Experts of a small language model.
Size: 12 layers, width 512, vocabulary 32768.
Experts: 64 experts in each of 10 layers, 128 SwiGLU neurons an expert, 8 picks a token, a sigmoid router.
Training: 1193M tokens, 4551 steps.
Below are experts of layer 2 (counted from 0) of a mixture-of-experts language model. Rows are named router (the router's row for the expert), gate (a neuron's input weights, with its number), up (a neuron's input weights, with its number), down (a neuron's output weights, with its number) and show model dimensions 256-319. Each number is 500 + 40 x the weight over its row's rms, rounded and kept within 0 to 999. Numbers have three digits each.
After each expert's rows: a language model's description of what the expert responds to; "comes after" lists some tokens at least twice as common just before its tokens as in all text. This comes from a sample of Wikipedia text that the model never trained on. Tokens count by the router's weight.

# expert 19
router:502479503518506517509507555407489491465492466485538437550472472399457488447528538515460518510516486556481486491527525440480477487514454556461489535550481493530520498471469516487513574469544505
gate0:640511527495492536466475510551513479528533565421482485498489551501477548498475524519540470507528444491511487492567456537616464486498444472537435517527489443479587449447513435455510489568544519
up0:445509575473540520572439451547441493474502491466503463432508447464444502465573490493531468478493475484485573520565471514577478520495544521483426516470508500503511535490522454470538557491460483
down0:551460467479525470497512465433505532403553481551491449531515450487600524537508496524496498489456499499553500484427486536441487533534455546462505503525480500479501519474457530518468507444523467
gate1:538659519514512519494469462496463483493469488471446564509490527444402524492493531487551498449459500477522497491496478530496488527507497488434461440566488502558507472458531498495445511436518498
up1:518460491477505520549549511546561507490495563459493515511470464565462496491515496551533458550563439562485451442512530502439488526571440488468572425499486538482569448457452453553487515488427459
down1:564499555441471462483495474533531536554562527569569479489622500484549476532429492529555504501533488448500499528530497428473520500499480467558470496497536460409506528535521526496517467523570497
gate2:517533716479450589517488522484497507582534508439461418511490553478565464548515499538417469497455502526523512497561470521496531403530523532485481533531528491542519503497464479486446469554464510
up2:505443523531560475501518567538471396486498476546572515545553498445476424432467528493537421509487401511527488535382449456498494516432431471460465449419445526428520465460456486552528518514501537
down2:423519514517448467442533473537424542473522512509492483554524498464457476507497468564486517463501480462552445504453528441508489569532507465454393446455449486517535518535423444512539457497533510
It responds to: Pronouns, conjunctions, sports names. He, she, his, who, and, or in biographies, plus pieces of player names in tennis and darts draw results.
comes after: " |", ",", "|", ";", "),", " USA"

# expert 45
router:537454509450514533458484528495508401486485559550482446534467444465483494500444503593481465522519399523515491463516500513444484426482504588479510507532508548525469462541516530464526578451487512
gate0:607502500498437485531508520465524484539494533599472569568527440474505487479491560506499478499533461554463514552549456445514516540521493481498502582471610538550586510439504553524440496538422582
up0:514490481540526429539432499476464498427488649494536446452488508499493552527477457469515544508481552402504514479504497522532531509523456508484443517496456536572485531513490501485464609553543458
down0:623526553532521466493411528496571475506521509536471528510531453502424503477487501528436491528533454469533442546512539447538522531550535584511445474512511478513501445500471548456476479494515513
gate1:467653524491558506495550415498523580522486494511502529460459489503521505477518545456469465370519503505543513429481499504521514530525519466467439521537514538415439525542483594548527546551448523
up1:483432474606415554542456512486574492536479517442455453550524449462452518508494513490475494507407505504477547556557451524500473499533492504550608493517509544463459497512489461545509506538484447
down1:521511553434567504484509427529475462489487493662480526505468445544474521475479474508529458466541475539509595479498499484496453530516519538487471537491516499462517466526487470516483462502504466
gate2:461474615527581507471489504493483448529490533527435460477518483577461483428522538480550449536460466482527508522462465527419518456509498501521445557456547431498441405574530561510451547501522462
up2:488464529523509521516546514360510524483511463545503518614495513431566511476509461496476476500492426485491468515521539491515477485437549561487484547540519458543482516499512530464505492472586532
down2:448527440530532508528540504493499474498487463452553581583520507550482479545475480469529471448445482516519523514519409471539460484533516466524644539476503522516519542435480494518485540491481512
It responds to: List and quote markers. Opening quotes, dashes, colons and line breaks in music and infobox lists, plus field labels like Producer, Released, University.
comes after: "-", "\n", ":", ")\n", ").", "\n\n"

# expert 30
router:486486556544508490461435547482434500549525564502592462520466479433451432515540531439486523496563426504480461543497580497510471484493443559476458473503489480552510549464532501548468493436594513
gate0:651512532469504490563506499528382503460517523523487538549499414512498516521481587535492562442538483506523524510476469525544491505539506491444497486540519411468485533508515471497386479548514533
up0:493526478479472447441397523496449465474517477591545421480505511521519561509481527535528539432520480539422537402448534400458538555526564527512519541394524545450421459452531539509502553571536514
down0:558543488489526488488501516466481435505532543562541488512446492473498503484524553453568437495511539498467518467431458470503541590556532529509524544474572526540442526492487508403431504497547531
gate1:460612564525570543537516512548480490452433482480500477504492567547501469463511452588477539556482499504485491500474508488490469421516495523485511583412510544523533470493459517481507463463431513
up1:534485520533489536488488548535511519461477486532512537550511507482463500474512476498447487529468560450532463532468495566595452511445402535452510548514503487520449532463489531492438411489459490
down1:487584564407428500513540529551457499490505517444486513580494517392475532536525483404481442504494585467462463514526547469495444497542454487488474506464508520451516516469538391451472484501530567
gate2:394508626480503489487519522476484520521489435508518464486428459555462434494493538495506481463560458494480469542478499510493468536511514501467612494496530515584470423511432487487484469487430552
up2:524489468545543483512455431532460532472506571476492516568492484474499497460469483485485531506473497550482575521587555523536520509554507497533558498440416527443457530506525510451471569465601525
down2:488540489528496556554530524501504451514489514565561531485546507514493550511441553499494457478466508484446563533534484558482471455432481519559539459451555505494498479524480465554528527523535431
It responds to: Sports table headers, teams. Team, league and sports-result words in tables and standings, like Motorsports, Championship, coach, season, Opposition, and percent signs.
comes after: " |", "|", ";", " USA", "===", " ·"

# expert 7
router:509541426501440551475485498462496564467439518539481508575440522577454454496475538515446494456484518436507461607477534456494509539535536467467458510519441484522528493489508490521499510502495472
gate0:664528479467538513535531530506443482519457530510507516520472455553441530473542494589485549555535436472481500510508536436550436519511503511477451460538536499472468544489482522490510501501514506
up0:425527551526543508450443469460501543477519485584478552491528625477489518494501517488474483485519449508530555494452492524518480488515546598450475575460474420524511494509514453482502488547437525
down0:480511473521463507485473457517519458552511516482571408533538526507463494579476499559461506530519530447454512490492467454501545482463497420533475474555481509498521512481431528520538571468497540
gate1:499615549441495516560518492567496549491568427484440513504441548521422464481478455501467526545499556522525501474414479499369483555464597492509455555553549548499499466463503491561493494461543429
up1:498487523450544453480483456456532610508498416478453536530413562520520544493543460468515436464492440508543475505497545508462499536457518426424471536522612459547493429478504488488497472406481439
down1:470469462536479475469401547441509496518477525426553450538471438533521489502517568548556537503513465592505483540527523584501540418482461474494502445403485484491586527504488477454533523501509527
gate2:541506621502514502506477507512505478522492552480505470483477495583479490494458493496435451434531549481504426497537505498518550400516469443482494574454407551447491536492506414503453473497536435
up2:502467506491476508527483500488510501485434563488501364578438551560564452533495584525429565470493496539477487548536525576549519476489449535474501479491518521537529524492506551580539459501455555
down2:469500471528508421523546523462555553519532524459473527496519438447560496561502541522492613521493479540518534440453502456475448615506486531476554491539588510486526468521465534490493479501492540
It responds to: Articles, hyphens, spaces. Sentence-initial The, a, numerals like two or three, list-item hyphens, and bare spaces before dates or numbers, as in December 21.
comes after: " |", "\n", " in", " of", "|", ")\n"

# expert 59
router:500456485525447521461491556462492512460437519487572478509459493498405505512538479493474525496514420490483448526501511466513541472528483442532406515606462463547473494499476491539518520517477495
gate0:605522429458452504552451502504528467454513383526547470511509457544441464483496500533545513453468544525461524521510425512511468559461490552485503501457537572491541524511571502490479491468509584
up0:474524507476488502461450528481438487523478426500509477457533495563432497474513490489512527519495531476530543512476427446483515459475547483563469477479520483474460519515534478579471484528524498
down0:540482558508513493520511416493493509540534524447512515471524517470561444529472511494441496510572510542505546488523543570511473449535540518412449479490445499509462536444476416501501424501511456
gate1:529562464574508504500539488536505526465509450473509494483481539470473555445540503496517509529521483486444527489522532536516460461527497498493477461548541463498550496637465538445489481478483456
up1:497517535540483503499464443498492450472467450525461480479505474381458465556546472459534508530475521485465476511537459503501501504492553466520537538469465494516505529459463526550551507486426528
down1:466540493470478488482513563447494478466450613470463464517491466509496420537542528450545482501555533496555471487512520434509493495455518478508504473493498491491478536364524487494466509564473482
gate2:501482680509546538540455457474485511442536470568430476473499519539512536509529502481497462491529536490422516497482460468498573445533476528478536456613489501513516521526454481534452550427484507
up2:545498461555532443513439501508520571525527532449534533433506449504411490508478472475482519547528506536469487497499525566572524479410470502471491560480488501484520554484443553516554479488470439
down2:398486513448492554520432521488551417508517419499443502519466506496483539497536502474480539486534481528510504518517486422511563511574505526474559497458494434460492507536463479541537483527524504
It responds to: Countries and nationalities. Country names and nationality adjectives in infoboxes, sports tables and biographies, such as Slovenia, Turkey, Bulgarian, plus opening brackets.
comes after: " |", ":", "|", " in", " of", " /"

# expert 18
router:459512553488558528488534516622607439510444576506507644496473552530483547558484515579551523499542509512528577472476544543476462479566543489526414562491509551471451495525498422560515559529468501
gate0:544568445418575460471525479510504451569584554518494570494495415455510577466471467508489505540539457475533500507530547529508474442499447435507465578494498494462522488510464492476496462530481485
up0:521513472493538518507580502442529448444545551496492568463560441485552530500447431456525488567467514549576492484480512505554545496467477455496420454457493559525510525510520477528558433445471577
down0:452507499495495526497531534506562547475427523501483462528558537553521535649544469469491465400473471497468465487485496483485497521494561465499534490500517519512494485556466553479544572432488544
gate1:540646533489576483447528505501427547497476449471463509561525500470442473558448487420521550539549516473442466417467576486504452565551539503546474535523491574502541500540516524528556505546454548
up1:526513509529566498588474498537494541583505473502486540522492551514515531466467493423480510442465507565481481511597515535514452526537480450488571493499546489477446491458559502489462485525468534
down1:486430415553355510470575506531463488531486525542538492434544480482537487556567493533505567535549424453490505521483487481473540469503539512445560513488419464488581518522514508524509503386497471
gate2:536437632582471540504463470555485449509502499523474437488461465475468455522598523489505453558553491444549512525506568525491394462429497501518520555580516437455574463457470381518400444522453478
up2:579496488513479491509507495545530495490514532444479551447488547523496497509447411507529459446521515521516479556433470471534534452535444495498525544466509575468495477496524615530542526549482568
down2:474454531441510527532484473538534564487518506501509503443404424526488482529530502555519476393455517486538488548559408451475490538500473503455499513504571561462585495554447463560471474498450486
It responds to: Proper names, places. Proper nouns for places, people and languages, like Texas, St, Smith, Limburg, Adyghe, including name pieces and species epithets.
comes after: " the", ",", " of", "-", ":", " in"

# expert 8
router:553497472497452534484483522411602453482515532583522490536492560496472500591475491466512466471479478526504456519511494477524523566440511531467482501483525553506492518529464487511587446442469546
gate0:618518516523538555546543482452451519538479447585446494506505514546521475527452437519471496489516513423432505466483496443521478507551521544528511507423508499444498525583540508468511485450410478
up0:585458485489582506555495498540568540483499497485535505504472479494481474534468479480421522541475500504532448548530444506551512472491503488472557509460496537425431482463501470510440500500411467
down0:531517422463548550556469516507506452548517537508479528479505460541563484510504539514477564479486524502499548509563559506504550467571460490417549488496573451481493460430544501592538543480537437
gate1:520676589549548566464528539446489493486517485511490451482550485453492487470486493475543467556485537553433514476495548485483454564433521549509489567516518455455538500476550565477476508399475456
up1:577526513453501505473525427540502489475482504529481481461421526492490515474533479511543517556561482462500524519496488427442507504491591478499421501546576492502533504586492528533520474562539472
down1:469507518496422483521434518477457527484516477410464551474606500493491531553471569421520470463472532508498420508519500587530488440547515556452529487478495499497422483511474498506501535434521505
gate2:513557644500487520522477478515582444487551534534556477463517478486540473529458460535498476517451592509484512560494446523525523516557435621493496502454417587518558560467500515431598516499535496
up2:527474437485473475478480473513463465482526499616493449563547481535511481525509466483465511473502465542552458515497506511497506498465485541404461424501456568466531529494474503509484498466544513
down2:494534460457534494471570509522464500510485493520552512492456501567493544427443555468416521502461442437478523543488505531499545504503510471459461579572576484569483535486516476523463493511460521
It responds to: Music release vocabulary. Words in music discographies, album listings and credits, e.g. album, Label, Released, acoustic guitar, vinyl, plus assorted entertainment text.
comes after: " |", ";", "|", ":", " The", " \""

# expert 0
router:559567488535555443432468534510541580531460566521493464509505464473509454514509512462469429474507493436506438488465537412464494497550539591486466498556487500477476500509545410504510403587517491
gate0:678558506505466480531422552463544549534459498488521557551543524501542532508486520465459429550469514556568469515484501457537436478454439527553456494601463471483469507543488527469467418440530474
up0:451481409574451469522577538495489551593494455485494507505475546529382429508552484533578489519522490475506435469488446412515486497437478543507491506522469514519511448473491499467521455511495493
down0:550540429475517574520509514490511506492497487417540508513455513553481477506513474538561520510479497515516467513511455477455552478504552489541487478467517481527543479441545498480559462515495461
gate1:523634495522533593542467442573499447473474462551519452519500433440493465558498506499468508505499513477516469514552560468591453499498489505498483502540468583589525493501465492590485425515494496
up1:546533536519503616550471498471464465522457556574503495530479527504474531457515491488475523511489597498522476548497467505496495536553481502471510464526443562575515512468500440535486455550505501
down1:474541462537592495454497519457475494526479558468454525524495564489486441547504557584482476481470534538456498480439489458502522480485490593496497564511502551494498477438574424537503527513466574
gate2:518514606512519459467530517470515535481535507539485505591543475458504500491552504506518454495532539482482492531466480476500521528455543519541465595537533474520493457553460541483475525479427476
up2:492529579408486558498485497493472472478531526487500512521535523538548455508546509523575525443535497486512459545478528477474444465503508524482418546533624471522533441506495660540473432468494411
down2:472555509509563550484530481549515491467539500541505527526491524419476484487428514530474555550473483485472507480490513487511455542457491516471461581487580477496464525462503548513525426543508419
It responds to: Function words, table blanks. Bare space tokens before numbers or in empty table cells, plus function words like to, as, a, or, been.
comes after: " |", "|", ";", " in", ":", " January"